Below are experts of layer 8 (counted from 0) of a mixture-of-experts language model. Rows are named router (the router's row for the expert), gate (a neuron's input weights, with its number), up (a neuron's input weights, with its number) and show model dimensions 64-127. Each number is 128 + 32 x the weight over its row's rms, rounded and kept within 0 to 255.
After each expert's rows: "mostly gets" lists some tokens that are sent to it at least half of the time. This comes from a sample of Wikipedia text that the model never trained on.

# expert 32
router [149 133 137 136 158 163  92  62  70 100 125 132 135 128 184 147  90 121 143 110 147  90 123  88 163 126 119 123  84 133 140 182 143  89 134 179 104 117 169 115 119 140 123 125 108  82 182 202 104 128 112 150 101 113 101 124 150  46 141 135 140 173  98 156]
gate0 [130 140 137 167 127  67  83 155 135 133 145 154 155 143 118  90 105 125 121  86 174 205 196 110 200 134 120  92  75 157 125 102  94 126  96 136 125 135 145 120  66 145 150 123 123 144 150 128  91 148 105  80 143 152 132 186 125 153 123 141 105 112 141 132]
up0 [141 173 173 141  80 103 144 114 147 111  80 125 117  98 137 114 127 113 169 140 169 163 152 155 154 107 157 159 139 152 116 140 112 181 111 115 160 155 126 132 193 108 167 130  98  91 133  88 165 102 115 102 110 116  49 125 212  89 183 105 152 152 133  88]
gate1 [ 90 148 127 100 106 142 108 180  92 109 139  76  93  61 114 125 128 126  77 166 100 145  95 125 140 112  52 105 133 111 176 141 172  61 114 129 121 141 118 135 185 165 102 102  91 115 128 114 170 168 102  95 161  98 147 152  90  65  88 120 150 130 112 110]
up1 [164 109  81 184  94 123 123 114 141 171 108 173 115 217  92 117  92 156  81 154  98 192 136 160 145 130  99 152 147 119  86  60 156 158 121 106 156 147 161 100 103 118 153  85 187 178 102 101 128  76 143 120 178 153 103 115 111 150 142 123  97 120 134 107]
gate2 [122 175 104 131 111 152  93 148 171  41 105 115 147 139 157 140 150 133  93 134 124 157  79 158 121 154 106  87 133  73  82  93 122  79 161 173 123 156 115 149  64  99 100  93  60 111 120 149 115 153 127 179 104 156  94 185 150 134 132  82 166 171  90 129]
up2 [133 129 158 146 180 108 206 114 120 139 129 125 121  95 176 106  88 130  95 127 134 112 137 126 140 141 131 145 180  83 140  88  55 100 166 105  90 145 117 162  99 167 152 161 172 172 142 134 149 139  82 157 105 131  87 139 136  88 118 198 188 166  87 116]
gate3 [ 71  94 145 172 112 122  73 137 104 139  85 164 132 168 111 197 122 131  80 123 147  62 143 110  44 178 161 127 172 139 158 112 212 155  95  68 133 153 137 122 184 109  73 125  86 147 128 143 141  97 144 116 125  84 193 146 153 140 113  64 146 121 151 109]
up3 [117 121 106 124 155 175 134 111 141 128 147 117 140 159 156 126 176 146 174 128 151  94  73 116 192 103 136  89 133 108 171 178 117 124 126 163 103 160 129 129 105 130 127 105 163 176 174 108  69 161  70 114 192 148 154 119  94 146 160  91  95 121 155 149]
gate4 [164 151 117 139 135  87 139 170  74 159 173  98 147 101 136  72 171 154 139 130  75 203  92 127  61  81 115  84 127 201  89  76 130 115 132 123 196 120 136 142  90 101 138 134 102 119 173  69 151 142 139 146  90 118 158 160 129 190 130  96  72 163 141 163]
up4 [120 115 160 187 125  92 117 113 151 113 177  92 151 121 128 152 135 148 157 104  36 144  83 119 112  95 142 114 128 140 156 145 179 117 196 102 129 168 146 143  81 120 128 150 107 121 171 117  66  76 127 178 112 182 110 143  78 151 129 116 116 118 137 199]
gate5 [184 113 137  97 138 154  76 109  71 155 124 124  85 142 129 143  75 130 137  97 123  60 145 121 135 126  76 126  51 158 122 190  90  85 115  97 154 117  61 139 158 128  95 130 123 144 171 105 129 133 107 124 167  88 138 111 106  71 133 150 127  82 119 150]
up5 [ 68 151 128 128 105 134 167 140 113 125 141 176 115 159 110  65 187 134 112 158 198  93 171 113 109  86 178 156 138 119 115 128  90 145 150 207 147 151 114 139 140 111 162  85 134 131  90 158 120 118 159  83 131 146 138 162 189  83 169 132  67  82 105 104]
mostly gets: " end", " has", " have", " during", " perform", " began"

# expert 14
router [ 67 130  89 150 128  82 170  94 112  60 115 133 154 131 168 149 123 124 108 133 122 132 102 104 141 112 101 143  93 165  81 143 112 165 104 135 130  98 109 182 105  97 192 142  81 112 157 138 143  79 121 129 107 126  95 135 211 110 141 137 166 184 127  98]
gate0 [115 160 166 133 153 110 128  87  85 122 147 150 130  82 169 118 117 112 102 164 208 153 116 152 116 130 104 129 111  95 117 163 193 133 194 198 129 172 135 124 180  49 117 115 165 123  96 116  99 107 156  79 128  58  72 154 154  92 107 117 103 124 127  83]
up0 [ 88 198 149 104 204 134 170  67 119 175  93 110 155 112 163 160 160 109 101  83  64 139  98 121 152 156 118 175 163 129 130 137 199 153 129 130 129 195 111 129  73  73  95 114 190 140  89 163 157 177 143 180 167  96  78 107  97 123 113 122  57 131 149 145]
gate1 [166 140 101 125 111 148 154 125 154 129 120 145 101 122 124 183  97 169 168 126  95 117 148 106 141 161 200 101 154 128 124  93 105 137 138 129 103 143 126 183 143 138 129 127 130  92  93 118 112 161 107  81 160 174  96 143 122 163 112 185 165 107 151 138]
up1 [115 137 152 155 136 155 164 143 150  54 129  87 111 127 115  96 163  94  55  92 164 124 108 111 162  74  97 150 117  88 149 157 156  61 116 154 162 138 150 117 143  97 107 165 123 137 141 113 124 132 149 214 137 180 138 135 168  72 111 118  95 193 119 121]
gate2 [183 183 192 106 159 120 138 124 101 131  89 111 101 136 132 126 157 143 136 157 142 103 167 126 130 162 165 167 125 135 188 170 169 181 136 129 123 106 141 113 167 129 127 178 143 130  88 102 148 103 174  79 108 162 122 143 106  95 159  61  98 185 111 115]
up2 [147  88 115 100 104 173  77 150  91 158 122 144  90 216  99 160 177 135  34 116  85 150 150 159 122 163 143 153 103 102 109  89 133 123 108 106  96  53 170 162 182 149 147  83 145 198 100  99 113 113 139 106 143 155 180 124 110 115 138 109 161  81 130  84]
gate3 [162 124 110 125 125  93 128 116 112 104 130  90 119 140 127 142 140  87 137 100 142  47  85 134 180  65 115 188 133 130 128  43 190 140  81 137 179 165 127 161 104  91 151  93 128 125  96 139 123 155 125 175 103 174 169 150 153 143 123 104  98 146 114 124]
up3 [125 111 132 136 136 164 145 154 182 101 142 112 120 158 140 119 197 118  86 156 163  73 146 119 140  98 129 190 120 151 137  81 167 120  91 124 144 133 194 109 114  85 147 110 196 116  99 148 105 122 101 143 103 147 143 120 127 116  99  83 122 187 114  89]
gate4 [162 126 203 121 120  90 144  89 138 109 143 140 168 147 165  67 102 150 107 181 169 160 151 138  74  48  97  84 160 117 202 167  90 117 159 178  95 165 195 109 163 154 104  74  73 112 130 158 108  98 138 112  79 134  50 188 177 113 106 137 150 132  63 137]
up4 [157  70 147 139 128 174 116 106 114 141  72 132 173 125 117 173 129 131 162 170 111 126 139  95  93 160 115 170 158 120 129 148 141 116  85 192 218 179 203 121 111 136  91 106 148 124 104 153 129 130 119 139 123 103 115  71 155 183  59 172 128 148 162 195]
gate5 [ 81 152 101 102 152 144 178 119 110 144 109 156 114 142  77 131 155 127  63 131 134  95 119 116 144 111 142 135 115 141 140  60 159 145 126  52 143 129 150 138 138  88 137 127 126  78 167  87 124  82 112 123  93  89  92 133 155 106 150  79 105  96 129 160]
up5 [ 64  77 191 101 152 146  92  96 162  61 110 143 174 113 173 109 136 218 134 163  88 159 126 125 143 132 151  91 111 119 110 133 127  94 172 105 134 145 113 151  72 116 170 101 112 102 111 152 101  91 101 148 143 107 113  61 139 152 136 171  66 129 147  89]
mostly gets: " Cup", "==History==", " Championship", "----", "ualification", " Premier League"

# expert 20
router [112 138  69 117 156 167 154  34 119  96 122 124 153 116 120 133 109 115 153 107 144 120 159  85 150  76 125 145 184 165 113 144 140  94 163 129 130 138 129 132 107 101  85 179 170 109 170 122 105  78 150 183 162 146 111 126 128 109 126 109 113 124 116 144]
gate0 [182 143 105 132  99 151 130 122 157 101 143 166 156 100 121 116 140 125 123 154 143 115 151  87  97 159 128 170 169 132 140 115 138 104  78  55 135 131 165 139 185  46  88 144 104  48  67  41 153 163 112 125 155 128 166 106 163 137 214 118 133 191 177 168]
up0 [ 92 153 145 195 105  84 154 147 132 136 110 129  86 130 104  90 157 126  63 182  76 146 117 117 130 104 136 118 119  88 138  86 108 106 127 130 104 109 173 140 111 134 169  98 135 129 124 110 188 127 140 102 138  74  62  99 134 132 165 160 145 145 139 114]
gate1 [120 191 152 174 172 179  88 142 176 102 153  70 126 105 125 156  86  98 164 132 129 156 127 160  66  96  92 148  87 107 146 124 119 125 164 121 143 189 129 124 147 122 133 127 137  88 131  95 133  95 142  99  57 155 131 123 114 163 127 175 190  94 147 142]
up1 [122 194 124 114  83  43 124 119 132 138  74 156 163 123 185 112 136 127  83 168 129 156  83 119 153 110 117  89 145 120 102  79 102 183 101  88 116 144 142 146 195 130 131 157  80 148 160 152 114 183 127 131 190 132  93 166 109 158 153 116  89 168 159 115]
gate2 [144 139  75  98 158 120 165 128 113  74 139 163 144 178 173 123 177 163 123 132 148  85 153 168 197 115 189 121 112 125  99  97 136 140  93 136 113 105 125 157 133 123 153  81 125  83 149 135 115 161 140 130 109  56 110 131 104 113 132 127 111 150 168 187]
up2 [ 96 180  57 127 192 128 129 145  85 141 131 122 126 175 180 154 106 166 182 125  98 201 138 180 155 128 111 104 106  85 162 130 166 120 139 140  81  96 167 163  95 166 139  98 113  78 159 130 113 138 131 121 104 110 118 205 150 128 152 104 117 146 114 156]
gate3 [100 103  91  96  74 112 127 126 151 211 154 142  84  87 153  71 103 136  76 170 123 129  86 128 117 136  84 101 129  93 120 151 153 174 182 155 134 178 166 143 141 146 202 126 157  92 134 143 131 174 153  86 109 177 156 119 140 161 122 148 203 129  68  90]
up3 [ 89 106 131 101  95  84 118 146 126 165 150 130 132  84 146  85 113 157  78 132 129 152  50 151  42 137  96  91 130 140 162 133 187 192 166  77 141 202 110 138 134 134 158 145 157 138 137 104 103 189 134  58 147 140 164 173  94 166 126 162 160  94 135  67]
gate4 [ 99 140 100 175  83  93 106  85 216 148  74 105  77 178 122 150  76  76 107 134  87 106  83 106  72  68 122 128 121 139 154 113  88 109 155 139  88 180 109 154 193 134 104 127 140 117  93 177 124 141 138 184 101 112 129 100 156 151  78 103 136  69 144 128]
up4 [106 207  50 139 112 148 142 141  97 132 108 157 101 212 107 150 109 128 102 148 108 162 127 130 100 194 169 122 117 111  94  92 127 174 148  56  67 118 142 131 134 152  77 121 134 151 129 120 162 130 109 135 111 101  92 121 125 167  76 101  94 138 169 155]
gate5 [109 137 101 119 164 146 126 137  64 118 103 139 136 135 207 134 120  98  90 118 137 137 127 153 147 130 148 137 104 166 135 145 144 103 189  95 156 114 142 165 119 112 131 162 169 117 105 145 148  39  50 122  74 141 182 111 144 116 109 160 147 188 133 119]
up5 [116  87  53 161  55 102 116 107  73 164 151 144 164 162 125 109 122 180  58  99 108 168 105 133 152 133 154 139 117 129 121 125 199 130 153 117 158 106  82 165  89  97 137 125 144 105 113 103 139 156 119 118 149 133 196  99 120 137 121  93 125 117 126 100]
mostly gets: " had a", " total", " bl", " living", "ed the", "ed his"

# expert 33
router [118 138 195 112 216 138  98 164 149 129 183 144 127 124 145 156 163 162 134 125 140 123  99  73 147 112 123 134  65 157 159 167 150 140 171 133  87  84  77 141  56  66 124 138 115  94 100  71 127 128 137 177  88 113 115 106 164 102 149 116 116 128  62 134]
gate0 [179 103  91  68 132 163  95 138 144 125 195 128 176  76 123 182 131 110 134 174 155  95  84 124 141 154 116 214 133 158 134  95 103  88 191  94 163 105 128 114 152 175  85 122 168 158  63  93 120 136 148 173  80  97 126 115  53  98 124 159  93 114 103 102]
up0 [ 89  97 158 129 146 129 205 110 130 148 111 195 165 128 140 135 104  81 193 112 132  96 123 123 139  93 188 110 179 203 136 188 116 131  91 102 118 138 103 173 146 117 115 136  96 199 147 146 113  92 122  84 170 126 129 149  98 144 183 129 152 115 132 193]
gate1 [ 92 127 122  89 145 147  90 108 131 151 144 115 142 103 101 147 170 109 137 134 170 153 136 138 113 117 107 131  89 133 168  85 163  84 179 158 168 161 112 120 147 116  90  86 150 143 146 118  92  73 143 151  97  60 140 188  84 122 132 112 157 186 111 123]
up1 [ 62 168 129 129 114 133  54 155 144 166 177 219 126 167 119 145 108 157 121 167 139 105 122 168 147 129  66 101  89 119  94  64 113 177 128  71 127 112 166  89 123 142  92 138 134 115 131 143 167 111 130 145 151  96 106  57  88 131 113 144  97  52  97 120]
gate2 [145 146 162 139  71 171  90 124 145 124  90 136  78  74 103 150  94 103  98 122 147 136  99 102 131  64 112 146 146 138 156 104  55 199 160 100 136 167 100 169 181 130 176 131  89 172 117 134 118  97 128 142 136 156 117 109 107  96 151  53 170  38 126  53]
up2 [142 112  85 151 114 104 180  79 111 153 111 198 140 152 147  89 150 181 160 151 136  77 145 120 102 177 148 119 139 130 107 192 100 141  74 128  81 159 128  87  73 130  73 137 110 117 143 104 133 196 149 135 157 115 173  86 155 137  77 192 133 144 154 215]
gate3 [157 140 138  89 148 120 184 133 162  91 135 127 206 100 120 141  69 155 182 114  93 104  82 101 155 114 147 104 121 111 154 192 147 196  79 123 194 122 137 116 102 123 141 106 104 168 122 141 178  55 162 167 105 100  97 161 126 140  96 158 156 156  98 110]
up3 [ 91  98 131 108 109 110 165 108 104  64 119  76  89  67 170 149 123 118  89 147 158 119 125 198 132  78  89 125 115  84 140 163 148 121  98 107 161 122 142 140 148 103 183  97 105 149 107  87 143 119  80  77 147 191  95 144 146  79 157 133 126 154 168  91]
gate4 [ 62 170 110  91 136 117  80 128 185  88 191 149 110  82 102 104  97 169 101 154 113 115 129 169 120 118 134 134 109  69 188 164 125 122 166  96  88 122 112 196  56 136  84 150 136 149 169 110  53  92 105 137 150 189 153 156 124 112 117 125 126  93  78 143]
up4 [100  54 173 133  95  88 106 131  94 181 169  92 115 132 154 103 146  73 162  94 124  48 105 130  82 141 119 145 158 199 137 137 113 148 166 103 106 112 116 106  91 134 161 116 129  47 151 173 123  93 161 132 148 125 139 170 132 180  91 159 112 122 158 108]
gate5 [110 147 138  92 123 100 130 151  86 145 142 158 102 116 183  98 161 151 114 118 170 143 172  52  95 111 120 166 111 128 105 186 126 163 176 150 115 154 122 141  97  16 155 146 187 122 146 167  70 108 132 166  81 120 162 102 169 105 101 209 167 161  97 155]
up5 [ 48 141 136  65  75 151  83 130  97  90 165 175  84  74 125 128 129 128 148 177 168 116 137 119 178  94 100 137 108  87 103 134  98 136  57 156 171 163 117 108 159 143  95 111 164 133 136 131 105 161 143 111 177 116 155  97 122 144 113 181 172  77  94  77]
mostly gets: " f", " ==", " dep", " ===", "-f", " app"

# expert 25
router [ 92 157 111 165 114 147 119 111 106 146 120 141 121 151 126  93 112 200 155 152 106  58 134 128 163 153 168 164 139  83  67 112 101 139 140 140 123 111 135 149 128 118 124 159 138 125 203 117 104 135  82 128  97  99 139 171 157  92 110  87 145 119  76 168]
gate0 [ 76 167 154 105 130 122 134 135 157 126 125 117 135 159 126 105 170 158 101 128 104  63 103 133 175 112 143 148 153 130 154 152 105 149  74 174 114 120 139 152 116 116 164 144  38 144 103 124 130  97  97 102  97 109 172 137  94 115 155 212 103 150 147 153]
up0 [ 37 142 174 150 142 170 109 108 130 158 136 116 171 129 125 137 133 117 173 185 130 148  76 150 116 165 103 166  58  83 175  72 139 104 142  70 141 140 140 164 130 104 165  79 121  86  87 163 139 108 163 122  92 138 135  82 168 133 129 132 105 173  49 168]
gate1 [ 79 216  61 179 131 109 141 110 116 109 110  97 132 223 149 124 149 175 135 126  89 132 146 125 131 127 181 166 104  78 155 139 130 160 156 107 190  92 146 134 185 108 120 109 152 157 177 164 145 177 202 138  81 104 105 162 100 117 108 125 165  85  69  82]
up1 [204 107 162  88 139 136 124 133 155 144 129 128 116 108 117 182  77 104 125 106 165 153 103 142 136 112  36 101 167 147 186 120 130 103  80 132 114 146  85 103  74  97 160 146  90 135 143  99 108  59  79 159 195 115 120 135 192  79 172 129 129  94 196 138]
gate2 [ 76 121 163 149 116 125 100 149 130 148 162 145 141 159 161 160 101 124 139 154 115  63 142 119  62  91  63 111 174 181 155 156 136 169 137 168 100 142 144 105  45 124 161 107 124 153 133 158 115 102 183 110 118 158 117  86 121 156 115 160  94 112  64 164]
up2 [ 76  97 176 143 107 143 107 113 142 108  98 118 139 136 110 134 168  56 136 149 153  65 105 121 111 162 119 146 129 162 107  91  92 126 117  77 125 117 149 143 111 118 143  98 106 129  97 161  78 129 116  78  84 152  72 122 100 129 141 166  99 160 123 162]
gate3 [177 118 140 171 194  52  98 107 120 104 135 190 144 152 165  88 139 123 145 151 116 171 131  67 127 124 159 158 150 152 140  93 122 163  92 107 101 128 155 105 149 125 126 181 165  77 150 175  89 141  82 126 131 149 104  95 135 184 137 107 175 135 168 130]
up3 [170 143  90 113  81 108 138 136 140 121 146 182 153  61 121 168 108 102 184 145 178 119 123  76 133 120 101 123 105 142 111 153  47 128 112 147 164 150  99 115 117 137 138 121  88 217 115 166 142  79 108 122 144 120  83 169 124  95  74 141 122 114 118  83]
gate4 [ 92 113 166 101 143 140 124  92 137 125 169  67 160 100 207 186  92  62 152 119 196 122 146 158  84 110 167 172  97 149 183 154 122  99 124 143 121 150  96 100  98  90 165  81 168 155 194 128  93 146 130 100 147 113  79 172 128 105 151 156 138  96  81 159]
up4 [130 106  80 115 141  96 155 140 166 111 149 215  63 138 132  20 125 177  90 125  94 119 141 117 133 123 108 164 149 105 101 106 124  86  98  71 141  72 208 191 153 210 113 145 114  90  65 157 130 162 132 188 124 163 148  70 139 144 135 141 142 134 193  96]
gate5 [ 67 113 152 103 128 155  85  82 142 113 137 144 127 133 115  96 118 216  86 121 120 118  85 131 115 152 183 165 122 125  87  85 118 131 100 137 120  79 188 142  83 169  88 111 133  49 142 139  95 153 137 126 124 112 155 134 122  52 100 150 141 207 120 138]
up5 [121  90 203 120 125 144  58  43 140  71 128 132  77  89 149  78 102 172 122 117 101 114  93 143 162 155 120 129  85 147  82 100 117 120  54 127  87  91 122 179 152 182 106 155 120 110 127 181 117 168 139 135 167 119  69 135 145 100  78 132 184 141  65 124]
mostly gets: " Sch", " Co", " University", " schol", " McC", " Li"

# expert 37
router [148 159 128 106 159 138 131 142 110 157 180 170 124 114 167 128  93 116 102 119 162 128 182  93 119 105 135 139  60 119  89  97 115 161 147 124  82 164 147 186 163 113 186 153 151 114 159 145 112 123 174 148  37  87  75 123 142  87 101 164 174 139 182 111]
gate0 [ 93 140 104  88 139  76  92  86 143 125 122 149 135 133 116  90 161 123 149 166 182  97 132 122 106 140  79 152 194 112 102  77 155 114 169  84 157 161 100 121 146 161 134 139 105  97 123 119  80 210 165 152  66 111 136 181 110 153 132 139 123 164 129  79]
up0 [ 88 104 109 119 151  92 104 125 128 128  64 160 133 172 139 124 150 112 138 103 128 120 180 121 120 123  76 172 194 128 102 109 119 125 140 119  78 124 161 151 158 104 148 122 100 161 126 109  87 166 117 128 105  71  93 150 136 143 128 148 160 137 106  74]
gate1 [154  87 113 153 126 130  99 125 149  97 147 142 125  93 133 117 166 130 109 149  62 146 140 110 176 107 142 117 124 219 160 135 147  48  77 115 155  82 172 109 173  77 151  99 136  74 172  72 122  80 169 161  95  92 107 153 136 116 102 178 144 123 138 109]
up1 [140 184 109 124 179 151  83 139 112 154 125  89 131 179 154 138 129 116 159 124 158 107 144 130  91 160 138 153 104  29 144 108 172 152 174  98  91 116 121 141 133 146  76 174 100 105  85 192  89 178  92 112 144 157 145 130 137 124 129 108 121 130  99 190]
gate2 [153 161 140 136 121 102 164 142 190 141 153 142 100  90 193 125  68 115 109 142 150 146 177  90 122 150 119 125 175 162 135 126 150 105  88 128 140 116 118 101 116 130 162 136  99 102 111 143 163 112 130 112 201 128 118 189 142 107 176 128 160 136 151 162]
up2 [ 91  50 110 185 177 144  91 135 108 120 148 128 189 138  73 154 208 102 194 149 143 120 102 173 100 141 168 106  47 106 145 163 154 149 186 129 144 128 176 147 130  87 150 137 102 150 147 104 113 166  64 139  82 140 123 107  78 165 135 137 105 122 122 105]
gate3 [103 120 125 120 118 193  91 100  86 175  70 150 136  87 125 152 165 144 188 159 125 218 121 174 140  63 124 148 112 211 128  80 133 154 132 134 135 181 127  77 125 128 206 180  70 108 103 134 169 129 172 114  95 128 151 158 113 114  86 113 110  72 120 162]
up3 [175 124 103 138 153 206 113 112  97 161  30 163 171  78 168  87 147 159 166 152 108 189 168 119 109 159 134 174  93 165 128  65 144 178 129 170  75 146 123 102  89  92 145 153 120 111 121 147 183 137 143 124  42 133 129 156 103 105 113  76  47  97 120  90]
gate4 [184 116 120 128  91 119 120  58 121 142 176 132 131  84 138 109 118 179 107 141  93  78 145  96  70 160 170  97 134 165 104 116 157 120 133 135 115 134 161 127 154 168 179 113 136 177 183  72 122 161 122 131  66  94 172 132 143  74 153 111 224 114 148 190]
up4 [162 126 134  76  74 169  87 105 119 142 147 170  55  88 166 114 109 163 149 159  86 127 151  90  58  81 112  86 107 112 156 137 125  95 159 142 140 158 152 150  81 100 145  67 109 162 178  84 109 177 143  86  99 137  85 173 145 116 167  92 235 136  92  92]
gate5 [148 146 104 124  49  60 137 114 177 164 124 158 135  86 146 100 114 181  80 131 138 121 216  76  79 128 148 129 162 106 113  97 109 124  93  90 165 146 163 175 186 153 173  78 120 143 148  91 117 136  89 168 109 164 141 174 127  80 151  98 133 164 171 150]
up5 [106  97 140  94 154 130 167 162 153  79  44 126 108 149 107 157 101  63 161 151 162 175  97 214 139  98 102 127 126 165 169 183 121 166 130 124 148  90 132 115 149 137 117 178 120  69  44 170 140 100 142  71 209 139 128 147 145 131 155  62 144 112 127 159]
mostly gets: "- Authority:", "forman", "°N ", "- Authority", " ·", "ichol"

# expert 16
router [103  71 106 111 170 116 122 117  97 104 146  86 169 125 145 163 114 116 112 136 145 154 174 119 158  97 112 120 134 102  93 125 120  92 124 140 123 119 142 108 154 120 128 115 126 105 133 127 132  61 172 149 110 144 167 170 158 105 148 122 104 134 101 160]
gate0 [ 98 157  83 111 112 104 171 153 135 139  81 150 109 148 194 119 142 176  98 134  77 146  71  86 162 131 106 133  90  89  71 113 157 116 112 155 107 153 121 184 135  34 162 113 143  95 152 113 136 139 172 125 172 184  77 164 104 137 201 163 166 144  97 151]
up0 [112 118 103 128 139  32  77 185  62 114  98 107  84 138 159  98 126  78 189 133 169 148 131 101  94  93 115 141 163  71 136 149 124 171 127 142 165 208 156 104 131 123 164 169 179 108 113 129 113  60 126 107 141 119 122 152  85 124 115 161 181 135 129 111]
gate1 [130 166 161 148 166 121 201 123 127 173  66 133 114 210 105 131 130 146 104 111 162 149 151 138  94 101 172 146  91 105 108 239 152 130 133 136  87 107 182 141 150 148 185 114 135 136 172 150 118 147 152 120  92  91 158 130 114 106  77 152 144 126  67 143]
up1 [ 91 138  92 140  41 111 124 168  90 148 149  93  91 149 134  65 134 139 133 186 181 126 158 120 125 162 134 138 143 126  69 127 179  99 120 159 204 144 120 128 118 125 173  89  97 144 118 118  92 103 138 108 110  81  73  79 140 168 177 120 166 116 118 173]
gate2 [102 106 157 176 104 152 141 136 134  56 146 144 119  87 136 146 166 141 116 109 115 114 103  94 136  89 106  80 102 207 111 124 101 111 113 190 138 146  75 148 167  96 140 102 155 139 103 106 140 139 126 106 166 121  85  79 156 119 133 162 150 136 148 183]
up2 [117 129 171 160  69 165 153 158 111 110  95 145 158 119 142 125 154 152 113 162  84 116 124 106 167 162 171 156 103  64  79 164  63 139 143 159 183 110  77 156 158 200 145 159 121 144 140 175 122  96 147 146 125 108 152 112  91 137 166 146  88 124 102 113]
gate3 [106  89 168 114  81 185  74 198 123 124 120 128 145 117 135 132 132 157 148 170 145 132 103  93 153 121 119 104 112 117 141 173  74 129 155 162 160 120 122  97 162 149 160  97 169 105 105 142 134 165  82 148 159 126  88 113 138  84 152 151 182 135 112  94]
up3 [115 125  99 175 158 150  77 130 116 140 134 118 159  87 142 146 132 170 126 152  89 134 193  93 101 164 102 133 143 220 150 115 125 177  83 152 100 167  95  64 149  58 106 170 142 118 128 104 145 133 126  98 155  90  92  95 165  96 113 180 144 129 131 157]
gate4 [ 75 153 103 198 172 122 150 132 157 166 191 124 173 155 119 190 126 150 129 148  82  77 112 129 149 190 125 119 139 180 109 108 184 123 192  58 155 133 154 114  77 161 159 202 146 152 139 122 120 144 118 215 155 142 124 111 104 144 120 102 189  61 182 142]
up4 [151 147 116 129 176 156  96  93 143  81 121 169 128  88 157 123  74 110  99 122 167 111 134 139 136  58 184 128 145  71 108 137 124  92 100 130 182 143 103 131 207 114 123  56  85 104 113 147 203 128 114 172 100  45 120 111 110 148 145 117  95 138 129 144]
gate5 [141 122 153 119 205 135 164 145  59  74 109 140  92 120 160 173 164 122  55 168 158 141 141 135 152 114 143 116 135  87 104 115  73 138 137 105  99 114 128 111 132 108 136 116 139 122 126 113 106  97 113  79 160 141 124 138 146 115 110 174 157 141 132 128]
up5 [137 189 141 108  82 159 111 164 188 118 159 128 164 125 102 131  79 124 149  51  53 157  90 159 137  99 121 145  95 160 145 101 176 113  83 133 175 147 152 140 121 145 154 134  83 150 159  90 166 149  77  93 191 131 144 117 116 110 124 106 117  88  61 112]
mostly gets: " it", " this", " which", " there", " him", ", which"

# expert 4
router [113 152 103  65 175 158 132  83  87 124 132 131 122 136 105 122 134 126 114 159 106  78 157 130  89  79 166 138 110 188 113 119 102 116 136 149 117 126 166 167 106 137 151 162  69  92 119 118  34 110  81 184 150 131 118 165 122 100  86 155 156 155 131 148]
gate0 [ 96 123 134  97  84  94 163 120 160 157 154 137 140 102 134 129 226 115 111 179 106 127 150 129 102 158 157 145 142 181 161  93 158 106 173 207  90 172 101 113 122 148  90 162 150 131  95 136 105 181  76 166 107  71 152 137  62 126 103  95  88 117  92 108]
up0 [117 105 114 160  79  70 158 166 113  80 132 133 153  54 105 135 139 183 117 182 150 123 200 135  94 109 130 137 135 134 112 101 174 157 123 159  69 161 151 122 127 158 107 134 171  79 133 123 157 166  81 114 174 102 169 159 113  94 104 102 108 132 119 160]
gate1 [163 121  63 118 166 140 130 117 138 109 104 149 103 140 103 117 154 116 128 122 105 157 102  82 115  72 134 150  48 177 100 119 123 223 114 127 157 104 131 171 127 150  84 142 169  77 123 169 108 125 120 133 132 166 133  81 109  79 130 186 159 162 117 148]
up1 [153 113 125 131 168 128 138 122  52 155 126 115  83 188 119 106 147  95  98 151 110  98  40 161 146 125  94 113 112 166 121 138 117 104  97 170  79 146  86 159 130 124 131 185 113 129 121 145  88  95 156 113 190 112 103 134 155 102 132 132  92 173 178 102]
gate2 [ 78 167 147 126 152 143 155 144 130 151 171 109 114 118 135 145 121  96 103 152  80  87  87 138 162 122 176 162 100 124 147 142 113  71 172 105 147 154  72 144  86 183  93 224 147 142 142 154 155 119 124  92 157  43 132 124 124 144 109 148 119 156  90 132]
up2 [119 134  94 109 163 106 149 166 153  97 194 174 143 116  97 137  77  74 156 135 118 158 177 108 130 135  93 161 118 172 121  90 144 167 152 160  94 117 191 170  68 151 111 139 124 170 111 197 151 129  56 135 101 103  97 125 113 173  95 114 133 176 116 180]
gate3 [104 143 105 122 128 108  92 142 192  92 149  55 104 212 118  97 115 148 116 115 125 157 162 115 113 114 127 145 154  90 134  67 177 101  78 144 124 104 135  84 130 109 112 140 107 148 103 101 145 129 111 157 122 148 167 105 159 126 172 128 132 163 136 126]
up3 [100  54 119 104  99 150 166 192 136 123  98 113 118  90 128 132 140 102 131  86 161 105  88 125 111  85 171 102  74 124 197 153  53  85 176 114 140 136  85 142 119 125 144  76 115 115 177 200 123 135 169  90 149 152  98 141 130 170 119  81 146 127 106 115]
gate4 [172 138 126 109 133 159 156 134 114 105 118  51 133 140 152 148  94 147 161 156 113 116 146 132 117  92 141 140 148 170  89 127 124 156 105 108 146 127 153 126 142 136 134  81 114  94 205 139 116  95 106 193 174 158  95  61 143 122  59 153 156 144 121 172]
up4 [156 133 139 110  87 102 133 127 149  84 156  99 157 170 145 152 135  89 101  83 153 151 116 139  75 155 158 183  94 134 149 156 148 150  72 142 189  87  75  71 120 131 131 165  97 150 126 116 119  89 176 127  89 154 125 131 116 113 180 158 162 107  86 120]
gate5 [157 132  93 144 143 162  89 117  83 159 166 119 174  96 115 140 161  78  81  93 123  63 131 116  72  77  89 141  97 176 158 145 124 104  94 165 185  91 124 156 115 107 139 144  53 111  89 119 102 111 111 124  92 158  98  93 125 169  98 166 140 111 123 163]
up5 [ 77  69 205  91 116 121 144 111 148 125  99 127 101  86 128 105 120 104 136 152 196 105 162 170 168 130 105  67 151 114 101 125 119 133 115  60 108 148 138 176 115 110 111 141 118  96  94 122 174 104 156 117 138 121 103 103 162  55 131 120 190  86 123  76]
mostly gets: "š", "č", "ž", "kov", "iy", "ić"